config.yaml
n_layer: 8
d_model: 192
n_experts: 16
experts_per_token: 2
d_expert: 160
d_shared_expert: 128
activation: "swiglu"
moe_layers: [0, 1, 2, 3, 4, 5, 6, 7]
router_score: "sigmoid"
normalize_top_k: true
routed_scale: 1.41
balance_loss: 0.000171
balance_bias: true
router_cosine_scale: 20.0
router_bias: true
init_std_router: 0.0215
lr_router: 0.00186
vocab_size: 16384
norm: "layernorm"
norm_eps: 1e-06
tie_embeddings: false
optimizer: "muon_variant"
lr: 0.00532
batch_tokens: 131072
seq_len: 1024
train_tokens: 757700000
steps: 5781
dataset: "wikipedia_en"
Below are experts of layer 2 (counted from 0) of a mixture-of-experts language model. Rows are named router (the router's row for the expert), gate (a neuron's input weights, with its number), up (a neuron's input weights, with its number), down (a neuron's output weights, with its number) and show model dimensions 64-95. Each number is 128 + 32 x the weight over its row's rms, rounded and kept within 0 to 255. Numbers have three digits each.
After each expert's rows: a language model's description of what the expert responds to. This comes from a sample of Wikipedia text that the model never trained on.

# expert 6
router:123109080153133162038162132154120197081099116190068152143136160139170120089141104125087151085123
gate21:118125098148165141097157092150147116113102092173160146130109154124160184073110074104123162032142
up21:077092165159071125122098130139091113201136164118040080149121111121135163122119171123202136152122
down21:126155170165101165118157080091146119167131076110129114121131196099149103107127095167091130144077
gate22:152140115117131129157176125128158087078125172169082126201120162084130109127143165159088164155082
up22:124112121138166114130140187170119127123181141144137121116188144169080158092098111114158134089133
down22:127120157125129103177129169110117098143137120116090148166144115092102146138079112149117179124160
gate23:165123152145126154096123174112152112043119150088125142112152113082124085110137092148060164128113
up23:123122126133077153169056105111079165123111122180117169109127153087150120185201129123117154174110
down23:104142106151142132138208122133061161120161079178089176175164127119127136052141035146165125083152
gate24:159101085137175172079174104119053140074132104122081126170125141154167141154159143088134176178156
up24:131171100134127075071105117141125126095134024090192160125175144214090114091084141147122121077129
down24:143110049128157112095146153167082158152051174139066098154133158160122165173146115083144117145136
gate25:182130116104119122104134080125212162106143187128140100122149131128097101103081191082087101119183
up25:154138183107193169161117117153118124062137162105115049139143140141113160159065163170178151139077
down25:070119134028079111178172117166177108168160140136176154193174125095092128106097132127180131139132
gate26:112144100124133096134135186147092098134137117157104154130141112182107142149173088077145144134115
up26:111151104155175178109106031163136070150100141161169173144172160135115149109117171155167124093171
down26:121102199078133173117113096154153155160126128077134161149158197116183121107123153105112145091158
gate27:140147153099115219098103129134130185106133102157118049164141181166093102183187115188116034145116
up27:123102080172140154151086107090108119115165112113106088118141101145136117089117109176139161084101
down27:125077155120145116097123149137124098112156089091117123114138147080128149133107085145143130120063
gate28:137091138205079182146094159160117166120099132182134123120119079144167094167133113112103075118129
up28:153106141107149097118100142126123119066127104125088175135146144172113105117118111169176091148160
down28:133101116134146100146119160104121149127077150164117182151136103161119135142112116150142145189144
gate29:155136102145112104103120110089081129090123145097069142084085106167111132107154129089132143153062
up29:152104102128154130069134171097133123100156150166050172094128104151186059070115167058162111135121
down29:126121101065120192098116085085114153098123112133129170145060150115118117084139165148137121101118
Articles a, an and prepositions for, from, at, on, In, often after is, was or with, plus word-internal at as in Nosferatu.

# expert 3
router:099149134109126166100153132130138139140168155159136066137172189131193110059140128132151131112153
gate9:223135137133111067095164098150118123164161186112154119159124100163161172107133139118140117084141
up9:123174142059102094174114145187115097132112114111099125156111098113109193088162152112089115135153
down9:124082116179129131072134097181146131097143121088195097118164102129170118092163091092125137151149
gate10:183139142103120147165129170109112124091162150108126164167120167169156080139156115166158174111088
up10:165223142135170177139131172097125152100156215127145109134130181131077095135142125068152142142086
down10:121187128146158116137120099130116137117119155116121153094117123090116131108128166112052168138133
gate11:142118141159112123094109140175103156165112149142078082174095107149144154100130129149157076121163
up11:128174096142099100132112083226065168115116077120112162209106132168135116143150087176134125121100
down11:115106128130135169167084152109220104167096088178079089102103078171148106134161164145056175174163
gate12:105163102128101096105106122066126147121085106197151107143113174124094075108094129125190146139161
up12:111127218110133121125137187112109109138097095097133083125059112099111176089082134089090174111153
down12:144123147092115107085145135092128171092185153206137128139142079115107132098154136123133081139155
gate13:139098114181132154156119113081164133174151170144142100072155162124156136159123167095086147168075
up13:139117144178086168196145135121163138129128138053110159131087090144178116107129169105108153139151
down13:145155126135097163104161103154102147109143126094157074137168059108153110141158093089118150078134
gate14:154137189091090107154072122140137075083146113156136082182116102162178143152129125127174178183116
up14:170128177066126128105095101095138097200095116119146105080098144154116121170141059140098095123121
down14:068140049093134097146172092168078161106102112182137119127129142092164115152115125129113113136113
gate15:165139078196124148051141094071134113129068169161110075122160138141209091132141170111116149103146
up15:139124107121171134178154141210092161097110101152132224106097110100119106124144153145174111098081
down15:125109091110055158121155129140118194107190207087117119119129173154160126141124116113202128157144
gate16:115120143158138117095100106129144115174104110085150095109068220111152088101101119125146120104082
up16:179066079122133119113105134108143139062120123140125141118105098188163150137105112127118167169126
down16:128127067115073122134086084172124129169109121125157115075164155131103127140126150088073064150188
gate17:131154159126189161158047123146153106122138168162163144133129150127137145081146154207129111201117
up17:140094190147118153090156144170140164202113143163110112108095138162138175149126136213125140148107
down17:138142110151092108155055123127227097129165076141091129133117135161119127151144184145115145124126
Clause-linking prepositions and conjunctions like with, after, when, where, between, plus table pipes and slashes, minute marks in coordinates, and "ir" in skirts.

# expert 12
router:100117100138108148089108173131151206132138151110116121105203131106110107113157100136117133136149
gate9:130101198149147125135142080159074172190143129168113097110132121154103121137158099170096150121144
up9:131141123136086102083138119124099128130114169160085084135088147094092163152121100081211147168173
down9:173221144168102089100112142114060136118150129178080112139194120137165146148095135163157088123123
gate10:078131112126104103148125127093149110156118119151142147183125142147093069154165102114151152057143
up10:145104170093150139154140153116095158101116178106120114102170124118116162102077226150141096051156
down10:179096128179112084121120144144145121123109139120108075137130094123144132118120182098132130109112
gate11:085094119065063121083086108146093108121126140152136142129143196133153124093129112097157106100190
up11:133121122116077172145193110169115124128136166133120107205146165132127140133140122155198130113039
down11:141121093145112075161100116080105130142137127109090127104124125121087080145097130178160186135148
gate12:050092120134175107191094137124068193133156165143132098141137118143158110180079153106145139116146
up12:136136117157088069176069118086116090131150148129132191123134092167178111129118160136157098118117
down12:187174145168057140177102184112110138115195151146126137134186103124123091162126120171119127125139
gate13:166154185063109116121128137132066150113149125100126182101129115106092198142086119101087112167162
up13:093156160165114087171131129130087158061198084158144160171098097082115125144135084145107129125124
down13:193079163093113160104058215168101078120103137168083114165149167174125116123155157133102122116146
gate14:105170120130115152079083058175133196063099134113158114166146127086122093155129105105140166159211
up14:114129136138180203144129152117082196100133090141105180100118125120134127127187152174122143190149
down14:161148117194138116076126106148122161130099053154064153118179141150146103108105165049163148115158
gate15:105104116104136169103143144071143152121120137137067129154106157103110119113127127081128171133177
up15:150084162197114162103143142147150118067157137123133090156201121094157110131124122127092115102114
down15:175159111143143115132142127098154092119190104146140182103169134194150120109149099158098136107141
gate16:185150116092144050097156131062130194149149178120137145112132115148135096147162137150119161150087
up16:207176127133152179167112149092145150061136099143107152108136135124129089144085150131129098122169
down16:080106142115135143104145143128125115122106087199100072184092033166130087154110071101133174198106
gate17:116136161138101129155069162166147136095084143077143158116146136153107131089100122091101093090133
up17:117186143130110175077176101134099220087159110090085134077104160144196126082119094137159148144105
down17:131154143101090111147162131109118140143126138121171145138168154155114134114058188186152105119151
Line breaks and list dashes in infobox-style lists, plus the infinitive or directional to, and not, can, would, about.

# expert 4
router:143134137139145112100157167171122093119094141176156113104152133138158123145172108201097104135165
gate9:151177092132093141165148123164151140112125115082100122108096094149242090177144117121111108122164
up9:109172185182074199123134103133159169107140164120142132108123142127138104139147162179109118161130
down9:106133174166123097135116098099127145129144129156167164127138185145058127109125109080151130119133
gate10:123192105160121083190103176133121141121119136135092089116181116090162135121050091117154159104171
up10:189145070175207131067168063123142101142124134141115154065127138151157135117091153129182062173132
down10:095171072119148119139095081082112158123107102147129174083158188139143143116106163143105150169067
gate11:165148125156195145137096125114129102136120129106116114091132055130164143139122129171178130140164
up11:147156125131195120075154081098147107089093082132165080083144084079116158145150122177110122104077
down11:141112093062039106101122083150157103132153073065114144177151143163103194130153194159142064172123
gate12:129145166122120186155164109107176090096181153174118115093140094128171089135118125087202146087150
up12:201141127151078204146105181081153151117147122132136144117187090137143138128139113114123171123167
down12:115125117152146120068104095134125173120175139122128160058156117100093171114150127144097145152120
gate13:083183132086101151112140136144191144058119074116142123125090072152084113133139121179118157145126
up13:099158158173113135118149153102086107145093152126074090114144107145171158137129150199124124100077
down13:147151209140157139143198138089069135157076118175156122063095085147152155140114104103112153157116
gate14:168078164110105139109178170153139174048152137142134033146108073153132135112156118090167085100098
up14:163197109155152081127107113166108083158138126109140141172151100173171134146108112180166098101162
down14:063096159102095120157154171142143134122183141167157124112102132054157099152100091201152109135182
gate15:137175163133158128166098160141095093108111117117185124084151094102167123102152062142185131101130
up15:179165097097128109150133138120125195141126167117109107137109116137151162184057095090094115176142
down15:185176139133128120137115162182075204093151096119145130076102047090193114129119174083150157071140
gate16:128133136089139084177142203148111064116112134116075130198170137136119109129152095112101143112113
up16:145101074083145115155093072139113080099082135160094132188163081168150098108126128137121157127092
down16:113136134202105101084114133090160108167109129100136096123114088147144126140138142084145149146118
gate17:164129151115103137124165064151148072102094166144123113116181097114154146103128147194101126129142
up17:118096115156108082088142134122070153115092137085130135151129097122121188133154098092115137141104
down17:104070150133174181132144133146097173104139098176092101086101103123166191153099144124177089124123
Word pieces inside longer words, often after a capital initial, such as Card in InfoCard, replenishment, monsoon, deposits.

# expert 15
router:091100138134117121143092145131115150100098107147093092142161186157145142121117088153117106088136
gate9:145164141131096155101173081128112168178127161127089067129082112137123089079105079130141144083143
up9:165145075141158093122155161116130117148133087119135067071152160110154141118107137162203112149175
down9:191083162090131112084100110130115131170119054112143149134132078152119165118120148149087128097156
gate10:107141153098098093147131179103171156109062046097158126079136164144110222155119177143112147132128
up10:119135122111144128106104177155084171144131144190156072142073165098179137140134083124084171127100
down10:107122140107129110065201158108163131091175113144167097126109107131171163106096124111114111104113
gate11:142134116132137102123109135136125099097137151151075170099170136184121116190083146153052101161135
up11:169176129164107118088111159076124137151171072095118071119132197094174067130177121089140151115196
down11:127184087114142066158128154143134177131150112057137128121156088163078124182165171135096106146136
gate12:104133146121120089100143142081096101100148095121113095094149179108169135119171131144136161105179
up12:061176143185147115146159129090166123047149123152080164126138089133086108136162129122121091162101
down12:119185118122131103078139163183096172154119138179123069118092139192208141153172108153053117122068
gate13:175097146161108190183078107126105101120105183087137082183145148114115162078083169104140080149099
up13:130156185121122157120088178087193144138146115122160137126114117124148117093066118089148151106117
down13:105098168086103121150121138155087106116090085154107121195145144093133089135122160120105026135139
gate14:156160116132067139108074144154113145118118178161116099142165159166044133139111109053131117143142
up14:136153070097144135135064145164080122147114110132096179136191129078106106183139075099100136142173
down14:109188110087150157145113065190118119161115108158147152128142136122197107142171121144113109193094
gate15:150127187139134144114106112088094146122153108120074122149173185109110115162091139133154159159142
up15:066124135154090127105132191135150152141109131104160119116095141124120119151196115148101131143096
down15:058145142122139078117154115153152104122127152104108110156187108113126172112090135134155117087110
gate16:149121113132165074102152094169146148150084119052151138088146135090093135138103127123175070155166
up16:148066145088161147162175138084065101076160131127128145131063109153094113111107066176122152121148
down16:071084141159178088119124118146172131120000130126149138101132163088116201161124131125127136097152
gate17:147156071111097138116127085122068110072146121160068143202096137150153116158114166107158115121146
up17:132144134197124140139152158174109148076128126148156101121056107114110143125099181141105113103108
down17:128115084162081156099155142095150102143113127165090117143174117126130054143134106121134087138145
Capital initials and word fragments inside non-English personal and place names, e.g. Al, de, Nemescu, Theresienstadt, Uribe.

# expert 2
router:111131154120111133103112144118071216112130141082129091172184178094170140096137123136120191137118
gate0:136147084106061058110132126117148130071152063098136099106103149150085122096168162142125072156141
up0:128081124134099053122119134182077091201166106128142110085133183139157108138111142151163157119130
down0:130079089126080151066150094122147146122165124161139094142090154096135188106096120134152131103070
gate1:093130160132127053064089120097133157160111126142144111129123157143118140174134101156114112100152
up1:140077131143195096112092142146090201132169084148123164142090056143155106137093169124096165161145
down1:108129088148102082166094072170135202130119089143167158143068109160125084165151144139089152105075
gate2:108129096123173124130099152109135112097150114120130133148155130076113149145173102128064162130093
up2:098098121103149153115147160098141108129164170177119201110132121121134166163147080169093151190037
down2:156106182090080119108116146089145150154165126137127132147109138115133079162137112129141131167188
gate3:153152183113118120121139118124125178149176151113169083160136123162142136124072094173128127153115
up3:128172109128117164145147141143106075083133151135077170169136207124058108092155157072165108191144
down3:100117096150112103142179124120164152138151113196101149074141147140140082082144124090147159129122
gate4:077088120106091164149087136119076170147105175170150115132149095166145178106150155104106149096083
up4:163163088080119102099177116167135131143118109123097116089165110091100106177165135126112178105092
down4:123138182147123102153145135120203115125107133115057104162118086020149189165160074096129144133136
gate5:098178158131093139147111181079089113107168166091059166094082160095071183130168116161130135115111
up5:123086065135129131144153159152121092133140105147116108104133157160156188095154083159143090119123
down5:056166084193135161102139059164102084117131152100197116096143154138094139126127160084145051095164
gate6:123176168089100152169097083153084144078098115126106132113140125143082108097123100092134127064043
up6:133136119139110117045069172115128135150134131157086057104105078165131133144145087153107140123222
down6:108193106099157143153122095095156098187104094153105173118158137102121136140132109157117166123155
gate7:138079201096085077089086140098197128141151165105141088119104154178188074145161141162127118210128
up7:098130158171121116110101060083136133095138112154105104125080122158162158089148170126152170153149
down7:060134133149144148065134125123137136137175063059121124160206146139106115143147137139151134131119
gate8:198111166118143193171091176108156120109168128113153088159136133124127074149099082130172130104157
up8:148107154075183156151086194093171156145171105107117039161081150129114094078082105165166179147087
down8:082144117147163056107098089116083103164067122137097122141111116066128118125162093119073152131160
Table cell separators | in wiki tables, plus common English first names such as John, Thomas, William, and list semicolons.

# expert 13
router:141100132141134192127130142125136118141106139134161094104209187135132153127164087191086099092163
gate30:136113124130103106117185052119165150114157157108107153125116143044134104122125133078082129130162
up30:116107082115093097140099099166151131164156141064131109137126061142121124131111097162204094085153
down30:140132150126147126132124035116118146094215109155080100147096139134129132065109097075084155164127
gate31:166115089161140146148118108107158150076167155087143113111145115093095166150140097120092168119193
up31:034149148091161140179115105051141162109117116115148109143181129151140121085091223215146091114149
down31:058162163125091123174163094101120127059104093149148095151124105101150173096123147180194109113137
gate32:104117073112140112162097131094150101100141147192066122098158156134168139191163126135100125182136
up32:225115125110070038184153094097161101166116160130168137100121136158093120101095084124178058145143
down32:120135066148143106121150204165134175043102151155081117127173159117150115119153083151121121137087
gate33:193123127116220185093124146099120077194070144089176130130088190147139127115122120145138140119157
up33:130122102136122149104127181166106168143179142136110070127100133097133119116111149125139082087129
down33:115127158076111134142165084084129098182112116098185156070174141102149141153118085170152126170103
gate34:128078194123108077121117121138123163091184192139057088178106176190148171168109184138143136186212
up34:143109156121129092107122125113100110128130113118156068144078154109121145110104160162118127132159
down34:104148131115140158148144143115115128174155204055152124080126150179067168154098148162164115132147
gate35:121147147127134170109136080216078140117063099120137168156120135117142145142095134106124071126153
up35:150080100113031130153106124195157105137115156119127178152153085081132108114202092114155117119125
down35:088148090057166137135104144184100090150127079136132162131193165132066115113168104113135080070167
gate36:130176156142058138173106121152139117164119133085156115111138099113120194103143149084112117105123
up36:100126081140128131065126094189165158105143173101116088084137087133138144164157103150109157174128
down36:133158096084044139181043105123146106147110155126173116098101130117113122146157123125118148095135
gate37:159149120082143103115134043080203124126142110109098131119156086103066146144126146165156098094089
up37:124116079172148167119155140109141118167148123136129143129124109108151140118050146010136179114093
down37:151115221128061040150149099087099170130102135119152100200121112182187118045153087105145110153125
gate38:136160139109145112143159095150152089089148172089131092110081135130159097150142127082135181149124
up38:153128207110058145123083159173147115096164118168108158197143191137150106143149123059122181128141
down38:164179127169111134172163196098142107094117137141125124100127166144110168170169123134162161144132
Commas, colons, semicolons, closing quotes, parentheses, and dashes, often fused with word endings (s, e, a,), in lists, titles and tables.

# expert 8
router:103115113117141151044135145170135093075101145144123128177152132089104136031153083141084182055183
gate9:145119109173146129142180167141090158159123156164126124163123131080149092134184105133105116110109
up9:108175169105088087192139120129094166094120160090117186064110123171142139145146040122157159158162
down9:168074148143088155195150154193121148110135158125086100160158084092129119109122147107064154126183
gate10:118163146133114108131120145158098159076147185075113177147115160110127116109136149157135101210164
up10:100107072126154134119124101175134149089167126092119173129214106166098140101096160098161167065122
down10:123114159126120163128110146099104141103151195111105112154134175141112093135134169160112112099095
gate11:194220112176101135125093179204119138093135163087142120159125161087121118165110162135114142081144
up11:139149211174102115101098133060120102096088065157118186208101094114135141142121194096120134166104
down11:138083111119146088109125105152122104156088130100067112134118160182101174197167157072097076089162
gate12:133107083153112112158100128212108121140150127134086179130136104152181100075137093103126111128155
up12:128162093078157151153103120103153087156105105106104076131114102172169131129087178187152077139135
down12:158143141141140154106143123137083103101097093099118181141089123092100155090144144076117106113150
gate13:137157179093106146123073068170132112080123134175133137143157108126100128086076053135087135123133
up13:146160066179114171119140121184088172126145130144059099085183072069061118087171127135151099109079
down13:163117119089124099108180135161162104085107096138128136139119107168091122113151115100132138091118
gate14:137043151143111097132128115120137110070127170180119099096146080204070060105175135116134098111168
up14:094135153124164036141159104090152079121115139161162187145144115093137153075130125098086067135142
down14:146119148121106124082187099090074161175201104135109165124144082068133177113136071156105134121149
gate15:148168124081128115119157114196090096114053086115107103178112103195127126103153114126078175140146
up15:127141102196153173161167120133074119112085150122142187101105148082125120164138068133175104102128
down15:112136070151037107124129186119155178144167129156166054165132155150142108156114132115147122151127
gate16:096184107139136136079164102070122138058131109112085110159134096131087146101174128160228130105117
up16:126137107107085145160118140119119146119164107150076091087123165089126156130121151133083042125187
down16:142161177131161152104116135104135127077169127123107077146164143123113113114137140112114113123150
gate17:132198089112182155095126102133166124130119143143117167103142163171148150120140090194205133141121
up17:159141175158107165164115117095141126140135135067057047202104071156107102168165100147118178098082
down17:051156153089206140139123095115117123154177126194134116152125169135158141179074099105108108069096
Second words of proper-name phrases such as States, York, American, University after United, New, South, plus heading == marks and closing parentheses.

# expert 11
router:078120157155104199094093139133190107112041109113110113142146114102110165066134080146065137074119
gate30:094119068197160106138104151047135120137077102096141144134085154108057146116192070125140120094161
up30:130096150147156123156155110145126083196169104046143160134157095160124070092119139088072093137151
down30:139111149128106141148141103148132154119170160070126142173155141166151139084071132128160132156142
gate31:131095144106115131124130137139134140139142110046151123117135161151149140180148130101062209120118
up31:133098144112122122129177114141132077097152168140049156126194088109178157113084145138126154208127
down31:114124169126111086170134109100217176096165123142110154066123104081113105106141169142130073116155
gate32:205126136175097183165108103136116142157137123109124127175119140093065097105154089129136205168131
up32:072113084141132100148136149180079131159093156079120145111070102156079194129156173129099175128137
down32:096169175160080100106108108115143164176172084147193077139090174125143135201128175155157175113108
gate33:092136107169106106114118125072141158193143097191116129061114127199176112117121127129088119134130
up33:086066171130158131092115181054149119142112096131153124106117161130186176164072175136149058144094
down33:147156118121117152194103112126112111114145131103163096158094197142122136188053109096106106150127
gate34:109146181156129151161122083139086185152107105127170104113124201110107114101116119116133139096123
up34:107121145154123142153114195161190117113117099099144117143104106115163170104095128058157116087103
down34:140137100128138145126129142127062135123122170092132099113138101085109111137189100190103124178095
gate35:115138121090097128138138190160151110116137082106151124050126103132152059097175120142124066113083
up35:111136119108142161130157118097123176131161062136151113089142105107126116066113108129114146071131
down35:149107111158167164102127169160133145092106171161124156135074137176116174129094128086169131147153
gate36:135083089151072117108121152119138123140080114115131105150122136171176103165138125096154113156160
up36:137147153153148103086112103164148115123151155149080167131165189183161133111063201140116148127061
down36:094155095170150142164123124137121128126124168136173107153122119147145104104061147149147101065107
gate37:119135099137119165121116137174122157104177085114119126158068169131129135107181198095171162138156
up37:134123136155128147131113113155126149122119074123080161169128150133101115085149168139100146101118
down37:162146160121133177067158086129131157125136078070133175123109147168131213157137091098092068114129
gate38:125171181142149183113168130147099160112139154119101166140197088191112112159167103097128087112170
up38:146139157114135099153175132032121173128109111129144133140108196173100138140147093111082125134165
down38:101100111150140090127149135144086095140132160112083117111174151125133193127089118139120140088118
Auxiliaries and copulas right after a subject or pronoun (was, is, were, had, be), subject pronouns like he, and adverbs like also, again.

# expert 7
router:140092104123097135109146138184151157136103160161147148175130188136188100124175062094140087148157
gate30:095163177166178097107131115167114112110141088119175147104122160126073073187194132107154118103132
up30:104133108133093141167126109126140114046086128139137160128106147102173124151074153121134124221073
down30:171089059106121170156178152121151129066101116122121147101104150133091157096114170136149178184063
gate31:112137102111154165184095118147141118122140125170118119135076174126129123195096124133107156065110
up31:104120157091092074175140128158200153214090147073148124128185144136105113195104147187136068124191
down31:151155098149158125137137057136087164101132118123138131095221113144122118074106121090142157146117
gate32:162116073189134069137138095079117108134113130099161091192135124109111119062147113065139139104160
up32:116132137104075098092175148050069139162173106127135156144121138105154138173114135157168125106175
down32:137203112034151117110139139134123095093091139098065107133130137137149124145123139124093118077124
gate33:142104111077163119110180141154210117168148146173159094165142162048085136168168132103080118126118
up33:160130192157155098154152089185204178089103113150139180093138133104109095146090161127094111101129
down33:109163196138186135100140110092173138086065136084176119177164161123158123165147132133132076135087
gate34:104144071182138144105139083123162167173099171062107133110076166176139126124132160185157093108123
up34:119133144136094107140146097157105130169084147081100091081113121168159107186130139108103123169136
down34:134151098060162133115170100119140093128172146108125125119098105122136089191111168143165100079157
gate35:150117114101137127183086137128158080090173083112144146090142066159122156092108087144120076132180
up35:103108099157170126133141097158115130122068130076061064180095156142084107093083131125107184156114
down35:105120078127128146108145087132067151199095146168139136128131141139158140122177139129071214132140
gate36:179151169078147118170126072115156135106136097162081159119124135130148128144156150115133090186137
up36:132139083174091127147189097098176136139134187094138090155138183195143119103165151125122129083118
down36:083142118125099116110109141079161118103134111168137083154120121100121109059160123105130133100190
gate37:147106073163063094173105161190127119146159168172139125158095111124094112196121133179116157148143
up37:054129113113125128146143147202117131089135097117085102090088113137132103123199109126093202075145
down37:140129078133136172097140132083128126075143115080192097156144141158064097116117091170137106036145
gate38:143100150158142172141100105154116094143156143149179083143128179133124135177117126156079160139140
up38:160155188090181121108088160065166129145104095078118117109096084129145144097147114105138141136177
down38:130093175181188129149219167111073109152123134159130135183184116134178155111097120134109128065165
Line breaks, especially after section headings and table rows, plus month names in dates and opening quotation marks.

# expert 14
router:187102123114072173141107126145156186116153147163121116145216157106109139140144083199111112128158
gate9:108107127108074114111175115162170146133086137131086151099143110140139123143161121110138156096072
up9:126111069098134126079097088123124073104176156112081190132186137122124176167169092082126112144121
down9:148119148068127122135128104146150120120143131093111111153134137106127124145113081120131164152092
gate10:148134129145154096111150150128127071151116154087139031063158076079090117126112129132146129142117
up10:137071179100145103158162117144180164123063150097101124063123181140080144113146150145138092141097
down10:068080122127091123139119131091178115142141147112128123130136064094095110150194112107154146076140
gate11:113097196088135075098117127135111141173097099138183056159111142086123108097193168154109117155100
up11:106065134082165110133160092152111174057115091145163126151133161142131089095146120147070120116129
down11:180130114143045052134109088072206132184075142126104148124125099157154092069160147168179182136191
gate12:154163061065171137123153070127156150076160124115098125140123172095093164100161102165115117125154
up12:109117091142093096217130165156144148133132151141085061194110122150137129132114082109065120134083
down12:067189101137111216117139115133121172081078112127136170185142147154122130091140118139096106123121
gate13:133111147107085130096162125055151092081139109141164097166133168139079145107121141100183158087078
up13:112157164181132126174106131085089124126144169092135076125065069118144105082171147133120085170123
down13:153135121123110101120103106057067169076124098116192071096149150171130123086107110140083204215107
gate14:145104103172145121104191106078069121145085154119141085088153142140182130082100126059102111085169
up14:098129127129151178057113099133122115118167152110114127138127146132216128128069104128153185143098
down14:125099142101215130174128166089121137178075120129130128190143095119117118113122099191106142102092
gate15:142078146127106101121129087135156150137121198109084145125169154128122140105110141160115133163065
up15:098093100092065118177131126119077162125091144201091161129127100145139093111153147102101180127128
down15:122143164152184084104113117122178158151191117141131140105144131125051177099094155141111137095095
gate16:174131124144163152203143152163121119194150134076104162133191094078125179148140087133145111125169
up16:173131119117170074166123104142125099195184094090082142162217154044084173140151107134082116136123
down16:123124157144107085111119085131091075170108088088113146167086171123152164096115094124126145123133
gate17:135111122141103130149152133152155120164123147134104121136119099141060170115134079188107072103102
up17:079111132121160152081089163154087181137112162153116192108117086138128155161117162136147046063130
down17:125100142129158110195167123168118157110139112151155146069098090036143162131112101112107151142160
Single capital letters or syllables beginning personal names, often Korean or foreign, such as Yun, Hyung, Kirkland, plus the word as.

# expert 0
router:131149088095100154162174151160138146120105145123131134135170111102131137116138133178092144130179
gate30:121153101104181105137171090151106173170167180161098136093129137125130133128159160092146080100118
up30:169068162156153134153149123163132095143138124109135104124138120113110111123128150133146095094128
down30:112135155106124107077108083130132108091189138127170095110129115125159142140122156091091096125197
gate31:117078097158140079137191118174160154157107161141171176138162120119154169141138118142136134136119
up31:140101180056124123109156118161095165127095131121182166153115122105165111178127118165091167182129
down31:096119129186073149142149150141172119106124130103076142087197098134146129107147105099144176138120
gate32:110168084141152146131109128127155174105071104117100159133126136117144139146168144197092135171162
up32:091120197137137100144122184122162115105054128149185145054149137099120201107128115079092155182142
down32:120192118147085133142166131157094125076121186186116168159114178112175090105121103087105124113146
gate33:139130143145153158114108111089114124149152170147103127163156080094137116147151136124068085103188
up33:172121092130155163117103103123093093132089154084189149131151116125118108082121145133101092089191
down33:090129118133165086138203155111116084064125198175143155142118198111165148143192156059081059120193
gate34:135144137060115132140122140124119210084100071119174119117082105119152151075153132125136087123165
up34:056106109073087102188110177196104146164115114169149119144223163099177101155118097096185147132129
down34:143224128136186131118083118130090166114172078092155086146077124160163094094182199100176112084101
gate35:145080101157159115121066141126079129055126192165139122194141146128159118184087072129158120125137
up35:143129156134160143151138104190130057095110155119094125104178131176096102104071146111151153212154
down35:132111096169142119110059151129109168176127064114142134148094190123107067126164121063163129110134
gate36:070119146165129150153087107086141111099144139119084132192171180115102141090154104175167104153132
up36:114164097142146131083091069097143167129133083139157131087168129169177099104106103126132100127162
down36:111140084124118077132143090093093156080128176134137110118130131119152124109081089070177118112138
gate37:158154143149122140089098140152134079091137116178097117103051063156095131092140102145106096073158
up37:100139103172068120174129135180099161095093173100114142142108145149131057244174181093098126140117
down37:059177066148127129150065139135161120050120158167102116107090092150126098096148178131126209142158
gate38:133131156136137163110155099131067164131100137131119129117155122204090169150106154167111135120125
up38:104125137177121138123112089151106110162114114139144143107148120096113128191168131094221098122133
down38:143157110059155143129194082141164124090114137169140145125091089158075096157140101118103119175093
Number tokens and digit pieces, mostly in tables and spec lists, such as 16 in 16V, 19/20, 61.3%, 100 m.